From a checkpoint of a small mixture-of-experts model trained on Wikipedia.
Size: 20 layers, vocabulary 36976.
Experts: 1536 GELU neurons an expert, a sigmoid router.
Below are experts of layer 4 (counted from 0) of a mixture-of-experts language model. Rows are named router (the router's row for the expert), up (a neuron's input weights, with its number) and show model dimensions 384-511. Each number is 500 + 50 x the weight over its row's rms, rounded and kept within 0 to 999. Numbers have three digits each.
Before each expert's rows: "comes after" lists some tokens at least twice as common just before its tokens as in all text. This comes from a sample of Wikipedia text that the model never trained on. Tokens count by the router's weight.

# expert 1
comes after: "\n", ".", " |", ")", "==", " =="
router:466406471497534477528471510402594562462537464409484544529557451535466530449497583471568435613586381460548437495500452474524426476468500506500606526539536481554546430479459529491486453442531616490406369495459466552504517506513633547590510491629497504531581469519432474494505479506543525542512503412447436542531505509506589490522597565422501500527451507558515527470488493550491507522497
up0:485389543482558490488465507561524520452449455506505481372537533532524521462546481609464494533540450567513489508577563451476491544445489526524472472465547519489508452502455535455494472368439476587520483509541500521549502435558551554508560540548530531566424457513515486505536466451505393566488509425514532570452572459385518452551534545462604434527506480481446540542507501520466634507575
up1:434486488483501453435515420468432522541441466479452472505575436559470514519536396479457522547413472517524478515407545440504534420531562494509569470421455435490469516490539508468450515453473506442497509514448524482435486545573539467524533550468521527521520480533510407428498597530567495597593514408494451509498507512473493545497530577528525439490543563492514478529533522464474445465414
up2:541469517591464433549478465547442504502477551412471649516561518379546643450524441520539517507472464396510554501537473546593487459502419499407469525432538439487424609496445438419429604506534598470520499513568486495522426544531473516436514479492458495494510455559557515466507441483544560435520484572492470607444524597524481530471494537507405520495516557542545502553536395463573513471546
up3:526398536479483418462509556548480563511502613611507521531442419510454466432372503430486555419539475562547479431510557510478449556496432482526442456477522538397451546435471500494533517440507575551505377409473430571437445534454541553488477567540481594534543570495555534469549548502481407537533429404568503531505498479513453510516500528530511495518504484449530397443464483501478426522402
up4:490468396534519590521524410512551438541486496480477429685543456492433448526455462537442482502435450479534467593454549483474356539581433490465434557505574480562496487540488484586493442481500466486515502479530468518432482460489494496400640592553432518441491597417473554522547446552543557504545451603498564565537539490531514458505417477513517491465552509523554503479441479546543509533505
up5:488498544457537506451444618482478424519516617497481457540534521477500482511523463417552457557551468598501482509565522499478393411450471562544474501467561450479532467512482459451468500556480579447465463379556486436560491515593544538491510440532518432503510549481523527528455469503527505524570511538443414531502468514558580466530507513601456453492536551503484478547538563442559545540478
up6:579492471504576511500521432548461561463425449607490454397542577436436538566376473550465431470551540528576488493524456574527478549406492526496442470471492465484488464483507521442492498567442506605369484486475508545503546566530450482409489427536496487536590610480530466546431532450527437489615475562587428514571439544506507511479535537497591357561473469470501456437581521523479538498523
up7:495566372449515511561613550490469526376424508421478465507484456517463474530459464574496498523506475575481522509469484525462438512520524599516482544441628518478616576539456508539562457507535509372522481446502512534435494485545515485428490441352396519501478432506491484495445466488456596482411464517515468494523402531508561444405527540516465546548561513532488423498547460451438517443586
up8:555524468517527474524477480460484555519515602511427532547516525450521471498390468476543527561484542509504510544479531461610438535553485485566450563507540499582480496482504577390532470403436533597485536444484490493521491537475546516412582555489506489492515597568527402527642544515406516392521551516473429518506512473452534481468503480542425472426507464495444452502525565410555529509550
up9:544484549382538505469546516484533608519454498595528473446442584525407492555564453614498476560455501549465543526450509524427387473496469509555463406568475445418504465533509510571452546525486514590548531484556408407472464539614609544520385496567475504482559565375497398495472475579522482505509509495531546433534576539443535585567545561517424460424560511522485483463514520557445365453511
up10:560477509532509447443598493455517488472453494543629508454531519435532495513473426553445429531550545438498460494550561536463466515531442429479446537420531447535534516548498528492498424546408566525562559532611452445451529480505554516414469478644521474514569576422532405566516513585496565477435477486489500564500470546411577564511514512450542497394446582423497479495523524452468626530508
up11:572392456576469476538487495449418503473472526511508489486587482486425495532511439510495497506397382473563550448521466528489428497496516430463524567515472461534568450379554539535459443562445574465527527428489479530537539478477431395489540480543538409508494544533500491516597476519483418472570499520431496483441448530502459567450557619551550472506511444459388548419531538636572502554518
up12:486517489484572437483534570495537529574532544448472458480541461429492443527551564514556548413513533410448542446566421489534483506492529496485414503467505488461551421409506524450432457457393393467442525514543476425536513524510543516531513501545638431485537535513480569477536626524527505563429448532511443553495473510529487477433497398525492474427529396547483416563511460466468437431604
up13:496550499573623519472546475557507489486473512585466508504488431543563477508509452443503492545458537624529479593431467510498558537476521509507523415467504517404435659534581516467535530561441473429488541473403469515497548526477586446562461450549458536434424561452528479469578506527577555480520431495480482495521446479398555439447525540445469462469454504596490471460484567502425410428492
up14:518395451526528530560482514513406501523581550507512556486470446465452470441556531465477550496465440493463525467428508482594455523563595486495544475485518602498524516543515458473477415506549475514524458431556511451500433510620515486637614481505498478556496485425499412495557529547378530387517525475465511493473593562590567497508473435454539431495560495571470395511581450459510550502546
up15:554492494531525335507517505523469469481454479477479492504483530545416516421545492534452511504467541458563533416414652473514454515446577515525495580518548472478506491603551548552488552519500574452539500426530427453467598509535418521496486495475546521496439476441507493441516567466452477500544439455518547479439518476506491475634372532454434427639531562449467563502445496548591441534439
up16:556465479446556535522491487471578417551452494489571452492457542493414448470495534482556472493492569539424504487486444505463551546461492473626600520529499460584435513567426497489473497594590564453518432521474434446568472515501575487464578535580503533432515505482513371530557484431563566521431439522496481412525505435423511575508541551474582469561479578509512551452450537573495472535539
up17:542431495534539540562470534523511507517487481593419621465618429462483457577518475438483566507477500425505529519434541475465516550500530525515477472502515501419460478521383487545473532474498439493560367490496534464368442495404502473510404484426523536604512534517571597512522448483373503469443429543522518550558387478422500447473445585488509414497610498483425522570516477522534495508511
up18:488520471482553510533512395509522424574427493497531474508483478505506537433499402532529455521516518482463549506455565563548491483516480429412508422558500474456523516603468402501504549606426463402481373505587455548506509515424529532513470477563545526410483491535489452561478466431494517499452497499476466451545597339459491596514461559455464479461529458482477519488559482611434518426480
up19:475574412441478467430470483529410426549436543443448395571423448503474380535531478446496481532477547454521465556427508466545492461480517480597469471493479481506417479576540516427539497540460517463474461510546441462513536479463509512526415454562467555530567552447501430521477426489565482524412502531453515567577487499447535491517475434631506454435423536486477481405533626483495584451502
up20:517503415494519504464527397538452519437443496528450472468514519500466452474470445530501577562485557479396531568445529488489479613483449512517515544579496560574482601523477553550505452369366482479400429471487525450565471446615489478442519549581554531579582603522422523438487410562497511488432570580451452477518530438523478579429543570528541455554498472455493510468427478546501453502419
up21:499468503552538488430433473512628596393496486515524586446453501568499467517483535517487460530576430479431482373560537453452481413575574512411497503491523551500448473497512445475412417571355496473411464442443460594477506510507515507484534453487503551455519502514532558546478544445523568402454489482549491563571371510547517366496506559471542514577481489452465486474544488504475534456379
up22:418521509473510526518460520538535527493501511352471529508494495504536470469465504497552521560541490445490600530555511467373458455498504542567542461539470402491497405481469487520481455492452505492596515505416486449550428558485488481598495531407407494418432546570498526486469483489570565523490515582454476483445524535520419464627509480442518408524486473533500492556454420513588496477499
up23:491621464458547472526472578494419614600628475451529544483499459490486577535521514452541429493480483414569557508483476519471471462551477500522432495526410453498466489464477411549540449506500487483623542520569498431399537519503529545442454481459509589521498582390500434415518446522534499526521501486563532485489489457531550545471594544457455516460490455532524478512579366571482436398475
up24:461430429426464534562404403451497623571594526519514429505537486443500438490412608482434500516471526492488477540540502512560448532426505471471502562500591468547480545460540530440453539465552506548491420457559394418599585419391574419567574553417439579449393562508499486528508580563545455557539452546539594407475491429530537484540473466455408633483545548544447486530535587581564534440489
up25:474425477507569442577529492480598559520378507509547340521539437501571475454388511545515565397480503639583455475474535460525481542581592525431565563477526503552441526507438468498550508504547487545554557594499537508537574471423498567523563517439478519519468475424545498516482451402475511433553454447522479563570509512583566480519448415446458492508456574554467457511475471609453509638507
up26:483504456459564410466569409476593528439502557508481494536571538451470486565516496542482546543558462481518488416470545544459482426419545501402601511505491380521514529531398568569436513560567432484490443531445532497531569537488522525551587485370461481461530305433475547548602550506437446514495437613493528550563419469468494563512423477522529507417559511451449522552466443561498569507425
up27:471443495438591543470508536380573474517523557514444472448556509495430536510573567486523557406490455400507455551396481429531460552508530525507442557493550460495419514405481416491480497547552515412509493425533464464528460627489572568562459505446597539361577414329510482564528520472495491501490427526466517532523570531461472531475510536442498438425493493504457528472520559451543508471461
up28:527425366502405540507465521491507385536562510417547429493505423491571429554576568508521529619565545408461525501522451569557521441447558564509575558461543512481517458461479466527459443443516455568439542526486451607467484453463532497481504510480510427516530535473495546417543484512566533546480527432429444548428513498471428491515455459482540522533513562532421428424524446439525558515474
up29:440463516446445514451414428431448443540478561515523529560466480557524532495466429549542550427542390483502570563507561505540563465482438405382439505551524401501547529525507562449511549412582602478492506456516484554538409515359564456515513436509536543635455446510542602503502457402490576464550536502550488497519474614446501488567555506531504518510515524498508528429612465491561510583509
up30:515460467510491465403510510486487533546494424524414450420443463429448463508535475495480526525534314532447383519520455480545514554464496496451519535443439486473440517587536466490469462540475438446536499444640516461569510521494501521437388535529480465486479479454477508375464451399584580472451520489462521524578438460465485555528519509431513553464572544548479480474475510437547541492440
up31:473537388527534441522545361502550557532486543496533535508499593355465491441493485448427514484587538471562538458461525513454492507449469463442608495516523478512534532447560478445497606474454490574499461518530446499523543494404597514389424468469340443515501582524463481565518503558545501506432379440525487451598404427504480557560506510487446547478527537453522462494493552480485452529616
up32:490446597464485602459552561582357529495522492444487517576420459490523534441561438431387466548594488468479419423509461515506555628538508478465452422426478502468515417496391491508539459516465528492462470368383495547578504410491543519511387472579533548472507400478530561478455474475444469483582498429500517546533504473552458564429514547490527474504446557453435495529533534468542520445540
up33:536528407556531487474482405476419462555508483501502524579412531423418508522533582601440495442513552508472532520565519538481527516541470542384438531483552480528461460534578465501493527542421526570446577523443409443522594460496512455403555506474461532510492502460523483519476576535445538417522426500484522486540467513527507524463473511436455453569553502520503469491490470542523496408480
up34:524542450558473512499477492474565512492559600508482611477482515471452499505570480485491498430444478441521580451545454480513467558510506468434566509490466486476498482469475449539573456464513503558490542468563588519516472430503416425560534493415549535450436599505352559555634430530508578482458522567470485601515471389489515517503479457504487504502626421544541597480442463450434538422460
up35:459526450530409494533510553516582544470489504472449520614557515454456477421456554572470448490507507508421510469552542557442549482538556558506443554435553432479523474530452497516400449558459517444479544511337401532567444442490492485442494518406553541442522599446444559488535486524489604497520449498478530481477521515445525521493533500446519525449464491411509494535438511506543583557533
up36:506539583471519493477568401462400612503506483435461476623529549519546495392558399489459539544591577520595502515525547573453635526490490481487522601477567546550482519513459479544505488520552532466437482495493556494576623531565531512369529580561516501392442457589424512374491526523540488455453446541495522448504393413534401469471454465563569486479464485502574461535496497504558497615413
up37:518479473445572454514524550504409414598430571459501475511552503462461556498543532498504502495472504455490464499512430514577610577461518503507563478481478515541455447460461384404500419475412394401429466454492482494445403493531491484446610517545448425535439517473572483510537605473461591489520501474472584601574575559515464475523481324500440506467495532502510466522502399471414518505522
up38:475455452497472430549624448536509466556489477480442447435496478470544555542537487415562475417467545457480488465559463536489506485496516536480554525503556513410422524441583454595505477551503536376443481512489555377518497457491557457559491552438453552506476418483468444467556385475589474442456525485449435466489412535442506466477651462458456506524464479481493525407440464528495467536492
up39:463611512566579551497502596478385498415534540528492568543515575576526590490492376420432534477556477572581430505506522555480477518468490549542473496437453538621545495469410541495537523330382519498533504455436534537491510435493437586483467463520462459424525474460503499556447534493518540524479536405430474545574487512569481593455453538397376495471444450529489526499510476594567564556479
up40:524518511498533404533483522526443485485506585570499524478492488407497486480494580528517568517470424464540446563483567466455522554486499539528575535587539541536520417556482536446445510414503566442454490541466519532492511436548564445504559437579576485475480599449492477514477507558438591482577613524538538481495542503465566470505527531488594500503551392517530466582507461444502510491479
up41:501531507486468516430529478473587495514463494585476492541443527495462511489549558361473469517389591462557431507566522525590502560480541522464418497474526449432481424424492551497571397431511486441552507508474503525422552557514438528494608481503563385424573508477543447557499553540504455581588447493537512532540507464498548454469478501487616479533504421530552494441504450413522515434524
up42:472521499556439454603489455456559489451534533444530571520589502549513579424580470579526554570521505530569437456481543618483505550465501468415377543478484439513494512534485434543489443484399504556490596477484423530389495423518519483509503433576493509512601507388419565501440479470522536547463522474563526519541582387586463581545561463444415536550552457413492445483510538422397504578552
up43:487498481576485482552561519473530515551498505491547475467505539483502487530478556491610461525481583501543483508433492508560479483527522534541486565536515572461462525557438425563478423524531498435461495424473519414475485585592557531526458469610528410530507585463432515446514535489520522465534517587437554519510431586408540504526474527536517458489518512466566593429436566469377401466470
up44:479463468507565478517545456573476591499536530569443509533532547359496581504559518491457479483459491538496483494500478501560636417541479583413462473505453441458481435550445554494568565505532548428492492470470530527435454536495511503533435469493456499502531509512591480500487516433437486560477442436586509478583545599536485475535445483442491369513462478373533483493511515563456469498526
up45:509457453518475459414525535595389387497458560557538534446483527500465451493611500643506472427553502532568566575544536481502569501528506462537437497524584515478495511540533471559514516518459504507541503455448591469439537438492449521573453555484408466585499465462448514504430550349525526589568459448520467575514391539421463592437484487554494618578426482491495485493473447553553492421495
up46:468522418515576486493520497465429511541474529553457551504508481546555597441444555564544513495525442458513537568568497475517549463511425558532531523580530512484462491471513494514478547416453456466423490532437528600583415415427493485545443504561473477516504509473452501444559526515564502518548470483512464421524559525527469494458513408448491545499461512513479568473468559503450549488619
up47:634556452496454450507550506469555557473483375570477427595522467441472402522495531450547505535490573615563541507450401474516489480464420482482501480386490639481516551556490577528553467505473549477500521539450525443518550507499481476460533474556588509460448488465483520500468428483468510399531533460508493531446470513467514462494504490505587525513513511525492479439441501458537424574499
up48:507433448498448529459529481561484494461493432508471501521470479421508449483468513448518422585509472484583565560557517539451482544431525453425500453488440279475610521516538542538488448494592437512445549552503569490471586523488469521431515512562484444488533536452539455472499526456472483476526553472573438543450593493564573542479430501591576520522542470539575491464524542497531446612515
up49:594418535536564425537479523521534521472615435528491522561483494491527466521549517413491583467488530521500528530438531595606476518507547489402546471532538572499459585591538558558549524458534521598498481481525482459515472564523532610487558536467476362484497469487401438529540629498538524560440491482403488503398490513470574446384485488452564450534454492443459432589487536551444617550500
up50:562526530431520425484493452429479483454488556576552437612463478624427528483565525418456477518485501530504505425544568457534456553499526440475474437446505544502454441548445448523466539457576457527517527454478415618428462541478423401470537540549483531495531454486454456467538534507537455491478515453432514472493506533473516527512402510523491524594458451558447500515448513483443491502546
up51:498526486423515437416463457467512459506428486533569520436408398458520448388463555551436512471535578474498544512456533416491523426473503531517477447500476578444481504584534442515486527489565571428513560502408505589493473548500543415519434475441458549516528526512515468465420465549357493484529582482483559446438454551497489497456490397470432520441540519533493576517509514436498473589480
up52:432426544490437504519555494519433391424560483523536495546599498476409599466515525491527445529623490526576551510485560476618531443397518406531501444480430499551532459468456554468527455539480483362555473454490582570499475502508475514500522475515493490512476442481577537435476532545482424502569496484460619599508588529557514502548504519599467490595537528422386560492466496505432635545502
up53:488533410537545544625480532469517478550453530484524521473552469502486537415541472591455434549554474565657437452537482566456541525502525591485477587472551419487457464493551479528486512590479543532505447507504462472577433510516562473451498462483553444453477487448422557509495555494559439443510409505468512466547406461499404475443561383519598418557458490512469423395489470377455574520590
up54:506484512472491544491574455525422441471526538479452464410440434469527530559500465416586540549525431492537489468450564604520441571554462443564415498486624516507506480502560576496391550410508576539517406538384476544476564602498470505508472439493517593551558456468468567540542482492559471554476570455459536508450506413489561458495488543422509554563442498524458454448582503521504540574405
up55:495511430561477479462513513563525484506461502425425562493477494588393418472413549526422512517497539458542510475549535477457543517477457555494561565580508467463483438487551530495487507532564494478509526522461582434529543467542456420528421459510571480558479499549502501496530479574541584536440466506470478578462474499463474482515490513484468446545632463464501555481506424469479457571479
up56:556491460436489595510516514567498593564404491501376529537522458535539650535509444528528528552468585397540439601527415492520469525429516443458537492468545449561488514410591488504430471462595491508455546621462503519450469470544558503420437492488480454559509515535567571557536546500436413467569408481539403452476483525507486566532590518490507460472418437533417544512508535497451549439522
up57:532487490521462463516501577453493473496506570488530467430493506528469480556482582422388468518519581397521530456546502512512477482474501557435525597530560478489520564576490448488453472491458538497475434521515438579554460507519608436486485442570462494522476526497554611515558417522540557545500530542504522506429506566476503500405480541426436441542477413462524469473451498554470551530503
up58:482411575566507544505464551439543460509446518568507496511505518564534494549557453564492472539467465477562484572451535481483475573461502566551438448479585526547479513608434585546493562505516452504508438480567497482496476457520510502426546471486505570542460518485460494516472596532581532505466480504467495564595437584475506483513526536574451531500562545549453583559497428491559533494491
up59:479542478505440577511624527517453554527534492491463462478508391453472498444602511544504480524423466504497465521486551526438504617552493474515472445452406419473498553438477486597475555444375453426451461506463592559495461497458532470454462656522506567484456443442500510534516479607461575511449442444458509517557538579497466521650506511515416412568524520507508638546528546556548498517474
up60:564541508530475398590498485493435506472518495458538553514448502499446619442526519546507502479550536405623508512525409582646443445493494568469442523525499569477541508555587456469489552502452511441548585482502551408412493487553578441507460517536443509496558471529458507503423507531601545521610503528496538463437451437485534562442505468467544424519621420507481550488442459493474499440457
up61:505536513501618421448401547512479455520544468587492480502540521487654478532494459519543386540447470427519494425455535459473507438513544459504524515375610515474433448453474508497539454467529521425523555452469524502454420566521545496517457514498433431531499504542471492472417531490517432476554490436559536473564520435544598511462550494504536602488489526502539460442446452432425476473560
up62:556533431564567466606500530492407507469465569480486452576537496441452457506515393475533527421596507577533424514484542400516475471548500510367486516531459499485511542482485422491449479474484570528396487461501455540593528385448530493484548463557539514553541477475443442493595468517595535536567502484396543491450492509583548479401442512443551447548493447523458403486462548496586463564469
up63:497585442460470577509458548532529562490491526443463467530471474586451476512508561453541550438487537529440512570547510481432553544471448507509501582518476475487471617492453383394536541471533447560514466468582566443629519585536575562555477485412557447485490452462535388463504576559458518495495550508447564602507569561476475549446462617535484414565521536477482511531459435456412499468590
up64:475545534468453509554508543491479504557312515478541411397504482533497437459544525477448500547564454577551444539451609552531468501469414440522547549464506439493513488491550523503519444560505551527380505404487493446470475520493460484503417382456470509513469529492435503391558452528438622482431445539505527550517467512467463531487524396490537495540477469494433418518556452500494495533588
up65:560534492552445473447572495486492499433420566465484446452519452476382491443533527558534553446570589450533424467452447472545565523534509481422535499488549548570393455528525575523516569550550492480502483610543480555550487507430523464495579517507490450552500522496404569497490435554529476512571523455491488420472509456506532466565507494496498516397356560503563566511345565477569624511467
up66:577547505438421579472529474540466548462546417487446410515442447426527440495463456546541549489482544476538558452452528494470463581512489472364540487519525566575429524550455476562519428557454559498514515622474521514568477434476472531465538528573495439541510454475492590516509545476411400544401492391477530462478566582467455367548466465503598562479548509585476552545439458440620410543575
up67:506520567495446499539515480474479508473486458540535524629553480472518488435581549517516480564469464468450477518593535482501580551580531421495555473488446537492573549473474417557404509558425538476504596559492496442557429507490510478410487501449431450509439426476409512422458562459476636558468455496517495457568513468526423419494513471405475455360542484541470552467482534535590479527424
up68:409509534458579444461573499595416446454524503453435402496491395470499481452501518520438512411469429563522496495460507449429495422395501472448594600553483566489417514482551520500569494483520396482494506453601504528503498441466544412446491424584488570484501532358479444461583509495513494520427439515512508533598410422392525514527524496555466464464467527485455540432411590540570419475547
up69:509428473423566448449497495456517484569413467474566445459610532486497523498470507509442409557509380571550385516410510458483506396505523501502427500492590412442520534547488474431463484520500465556448586403442366512523624577433453463506541508450567482487505463507532546514453492434528609417518416428538542536529498443454453494520597503478440499550452519470483442532460465487594520435454
up70:405499450499553456540544478398491505499410481465526448530507505533494525479564502505465537587460521469595542413533422524452536417537475498446425577513489488468553500495419566414535461511444549465499448484464602579515515449442414502553483582454492476459514487498429542577533449508530496482491439487516594562477571547562525475464478440521537486506500474495439486514495500509409476434550
up71:634463479474552485523510591530512483563516512519598545415454474499522552435540432476573492452515506503458512493499496461499465473457478512491484503567485459456596500463427530493598536472479494469529411446579488604562450482566457522486482512472513549540503544511477498641526552427512453461482517513424474537573549574595465529441492519426499454487506512498497481504525478482517520623471
up72:487467572568421551481570583547426555609460461556412514567471598485464536501482505469454467512482585474436522484579493458469469506482471486559594457557447501494494576537488576606492479513528542563401522570532619536426484473508488521529530483542526608416583600453441605377513445446447572516502579473507468517495448480594528599520547433479439456506497539567478466482532549457449466528435
up73:541533475533470522420570544577463656552480530514476509447476476587504525465476447434625492575509518513474450635542476469541417580471520468448498455543421546451500525607518517480432423475442525455513474561588454562480575591565513548585409422411546512503455337529452449460589434435532545515451490497573453485480485467509473582538485537466425423513445481484413479517582447492521515610513
up74:553485538447507455399535528479479456541503524491468535472574511536416555571430432459475522586504464406420474497483492455474437484502476481532508473508507450532531542539548487522469587489470474524471473465536517566468474449560520515575402463490474463573483572599503627365469481534489498507613469475472477521411482500471525491490528530477393563517429452480512526543550461526506567503521
up75:413477530455458489406525454491538550457485499475634453384547464415491564577478614475543403484515451535540457567480447581423526559540402422505504455531408518532497539481612431485485493527531573533455489570342459529429460499568488491522567435560507492491555411536455455470548441543484548518473516415496445446513493444444464476423477443553454468590532581563478515490533589562467526505444
up76:473591513544501567486439458498646480472511574502463463523504563496483480449488515487461660516591548484490513451447540531542500566389474478429513541502438529486509453472510506453480515538525499484481435507440555620518524480436425590491512490548408462547492477512395569481529516497502502505590477518558628564488477583487408570559463529388555579551476473511478582502408384457470496496543
up77:467451423568553522505524506470577489516528504539528557484454500635553477482467504511414562423489478624543467542505462559384502462532531464445503411448493509476544485475478449530652519505523497508527522529495454487533517607554625486480470470512507481431566524529507513539432498513511517509508509501497494462486490391601467522507580430418444537472396474500477519449580535481481451460591
up78:383415446516495533534640527478501515497436476542628463453537503440478478466485453506462525548547550524508570509436469539548532449541545378480544611548478552490563482514545548516412487513453501497470566463543464391520409536437604482503508510533494549468526551543557471376586474372479493417466579470540530532524432421567451515514519550471490504498479544545453443509452528548424524453537
up79:426491483520531485557509478458600486469539481541534505457506590551489498555537486558494497562489451573554424537485524411471536554494529512475591406546444453575461537531475639449486533502470478434514436601495512479579448545517498503439437560516465489509479437535502499443587451549431454388546501514374624461586508530547449445507508526510447480467533550432586548489464489503522505487566
up80:547487557582493565500470543489480598473523492483524419472462473484513448527509482427485540534447572479515535456523496574455533450530563435622520451524573517472585537495518466549451591486448572495445490409502438522453443543499467399525455496387501515495500488489541544538498528505439561529524463457472461463502434539519498586539580551439534541444497604516411481541437440543511514429483
up81:515425524503509540547609483517505435487496477517436520414464506519445453578424460490518508543413558529455482459538627455501508456364525534532490461487472455471490404518461586467516453493505469431460521513567551446396564492477466514529482541492499489525535400530468462545400545498510591498469500527599405395570482476489531423508477545464453560489509444497605497576545433514528504535448
up82:442390516414590398579435595522479507455552458455461450516578380511475573527593462537476502452468534520510459472420415531583482580474468509485424427506480519494487500528428583540470441412434487508464473538532544476514598530407453478417482598506430545475551427505483530498519530484468544519530493520525492493546542527582498500523494548474518413495473522440515531541512539492544535459439
up83:463530460469487574571601517497468480483525464521549464369475510442535559521528525510518534476497518411422475433578460454451438511524503434472474540452536471592447477466504472570422511450451477487512516518538513569465387526462483462569570477536493487549521502507457434516475418510561458512378496460563436482506501453542514480489513453561534558537508582486553524439464458461499490524523
up84:558495528485519556483502465409487456438396509440444456500500493543592561413560419492453482442476402473592540382448496556494415546498602523462496550425481457496450434469557518552430426469525498437540541492592485498511516414510559448536525452539548512434536553561487595497386536501529457501602593553493416546412442496562463448520533499486520454533501506569535496415561569440516437478423
up85:451429524503457557498556554577497591553571521577518493429552480524366452590389563431547480442526472433496514494415500539487589481513515522530432532467567469526540559457503518468537470439523591473470487432497543461431536484535524436569590406518422475455482517534515547529448419485413491452554481522464424502533487415471422473342569583442479407538550499552497617514577523577490550504407
up86:396514484561590505514553471455575550439415519475519503504493518547422469559520528500514393532482451523526520614527516513541542448462535532530514475401434546503479427464525446552501541495470461483406524540473557408425528486506505473557427550574479537476496511537480488425428502499532491499506495479508511454564481544445391473478477470633596428480521569522518416565485398486497453468620
up87:484482497547470474545469500490474508522415500441529430472405444572553466511538580601423555514463401518434486576538403440505489499520485552605558489527546531547475468493451495548459539527447473540433507530504445496640487498486559471534596450501465543597438436539477466465423517460442547472457559537558485530544482501467480450444443436520492534435516522466538598519565512574418649440413
up88:542497485414520481566544427520522465430559464460501534526494466525559533481595464553493537523413522523580505523485468555527524450519535551540451455490499475480468474541517501555452534487451521482475539426557535481523528441535566493448327535523442508491554582451438544546613618521555459409570460471549532495517452571523482508547630452505468588525534556568564449586460465470561453535518
up89:607475547590435531464565463458467519493575473539404482398462496420586443490400552459520533488488492511496442469515532461548555456492485572494477534487518495553481496536592552540496575433502400607425487510487477429504491545402505447564514586518528505528502471470472497478526513563534499421496459453456531495383509504513500529444510501466510484496456488458486454464487483447379433503535
up90:488569560506523504538482509425497458648425433551512441528398515575496545504571479491519541549526488479453546517514475428520434570490545494430540489434503529434508529577437505479421524537525534421431533616560512480419511475521448495532454490593387497525549475426485512485459473524583537473551466609486445458449477424463483545500566460521524527440462437431538461531431453557468486464516
up91:536408529491455461473508543562560446506478485524456517529470464558515529586521502563375487412515483569423538423475569403459615464552440522560483587517569454459621460482518452485474465552454459462559428458430543507475464456523514468615535547486478509440562522534501491462439486531513499525444449469532432544467446446434460448506488503533459549434550529517527518497481502469548490521547
up92:495514460568551407438499456500541437426422461479462652561515411494519578473536532448478538492474422451511416449481456439515498625501532416470435539520480534545533567546443567460604480486479496466553465512555498537501547516503509551488396488472512523454523487506581475502473566526456448374507536440472550496547541525528607510510369341481479506566462521509497481466496549497541570524520
up93:542429538564557431423486391453534535553543621531384505511498547479504522500453452507577534483466475477513435419586540487566431518474360466505488506516573456454505413557467507471481428565515464433408626468532531522488502528552416498525558582499574450491596554441448516453529546539545521552522523457384477449497473485423521438553473436434482509526471495506500511601545412504566509497548
up94:565540527481533538450452460468518507423544486492500476467471510545504478446505509464582447608520541492559464607530473591448552407470560386520552390413575372471552448577535486528502477386507559577487476479446494467517474514450555483536501476536572478512480529543510419518517543445516402475494497524538437509476440567514508506533577438401437544558491530463431581529532625548414494436462
up95:576387514445576413569520489533535480509530519531629613473514511531469530512458540530586461506453528513414557559474586464478512440526505498403625520541533477483505440560517471528490503477494413481495533469566503515449476449482510533554474475564487520496497525501486509495462495476517494426498502524566538535465482612528537432504520501476564520328599470508575515536459500560543495462559
up96:454483550498552548494475445480465484534393517523444494476538436496473449446517494494497475524535486426425461500539501474531512507440491440531631423395526486513442547415415486442473530499512493474594507491573528483531435425530455519537496470415468502469448561476482481463492542504450541556470590461459527643544418494561563515428499488474470550546423479575477502481445575528497510426479
up97:480446534499427531519503499471424541572527603470565498537476527550508445492534500485502619531520534590536508563515546542518570391502574508521576472564465486470542434682562499522521548446478477589516416538482528492491513516506506401479399427521535499502461514496637498533443590483460475516441467405519440546559503479503545505481554531497398455508487537579485463524456528458583509502457
up98:515549548523532498519461498463381462489489519486489565463546478537538492469503499593462483475438425551475531530580331462554512623509395512517527424453477440469444504517504592417461517616588613476468479464536558519507496510469506542515521519541541498488490492437543456492438438500419450534498559485393473503467468546528497466629519544522506434542504481479511445470469484555511514438644
up99:540533458490532525516523540507420496525546533498522482602418521515405570495567533514520542523548477492522553497445482489520401521589497519446597433448570497505480492469487465531483513554530482535559589573485484534436551509566484505440545537488462621510489427547438479470474569552516540436498519534503439504584505527490646377440508459586415483587464475466413411482496523528496495438565
up100:553501537444541513505615523620430499528498508486572453427508427451430450562507498486570518469566547501428410418600419433473538591608534472467442486560534500522567454565478457440488475468535503506563520542452542493541433519572605488536575463510469498661509453543522373428562518515406577544552518423525531432559487479505496577452535542451511406587567486481439473427507466459487435446461
up101:594420451495480484530419412533502524500496500494514514441495512523432568476422538394489420454575443584393431483474424544479469519558480462523456511532542501621424480546547464511556498482445421495394437552575590447450480554548489572548416503490503448471478389500500548616572514534491427548535433462470565516503506491463530435505477424497445513430459582497504474510557449431575520413465
up102:578594617594570444552557514558472461488532505522516569546478529580618523531555457482561492540458479493511528600602526420471504493495496516478435558521501562585499491531460503556396557464467493483455529450447560485458556536477471497509497584609572541394588523499499503491435595514491513504405437452477493443437541489445586566495505545510500465495527471483594471523468468428469392441451
up103:542474558448485508495553467557488488546540499551538493498586459508467476460570527457530565439408457506475555376534573465438442516491431567507489435598534536503555544512565565543531547490425508504501466529480526536663497475529529456544394483562552475371557575549462454433493413382485481446593434540426586433438437464528416459461423410408515533399548441470536452516476509563449511507507
up104:444480484523483534575519477547488496634504528409524501556510496443592491430517524548467605443498485464477545564472491570525550549461484568459434512542502492510477494462491489502495448467410401524455539510532399456475502480495443486480437526532484492485433522514424526574538603504461418598530491510436428563510560544377443352530546504576510506381478472493454465516552534520479553470507
up105:416476511557495515438485414564455503543548525510439485414512415489380512470451577600513529422429545515472556577455512591522565588460466398506553567403494467444497523609582586493466517466553427512527482530498507589478457387479510452547416533439535500528480500503423497495461467462483397552550428429484558524530548452542522511528470571505514554447607490483380556458468542538562472564503
up106:533408426464589454521417536474467540472484466572523480507517580598527512544473452544420505472538447560541551434492507506505558516487461573510566473509506526468568507439580484504547472550547595565559463474385564614554438495497506474553518425523546489494521466536554507460503432502530542491510535508547492476473491495483539534419515530534481554464595502438554476423545516596370475466517
up107:518529493394482503457512492432466468454509443528580377491518493431518487471474400474484543495544596440563661424455537501423482463536468518477513505490479549461517488465438547497429490475460514520535532561477480522446520545556482468458515522575468509508481485459499485471434523445583544527539486516545524527520519523488450464477508461520514462518374508531441488457535513550558415369396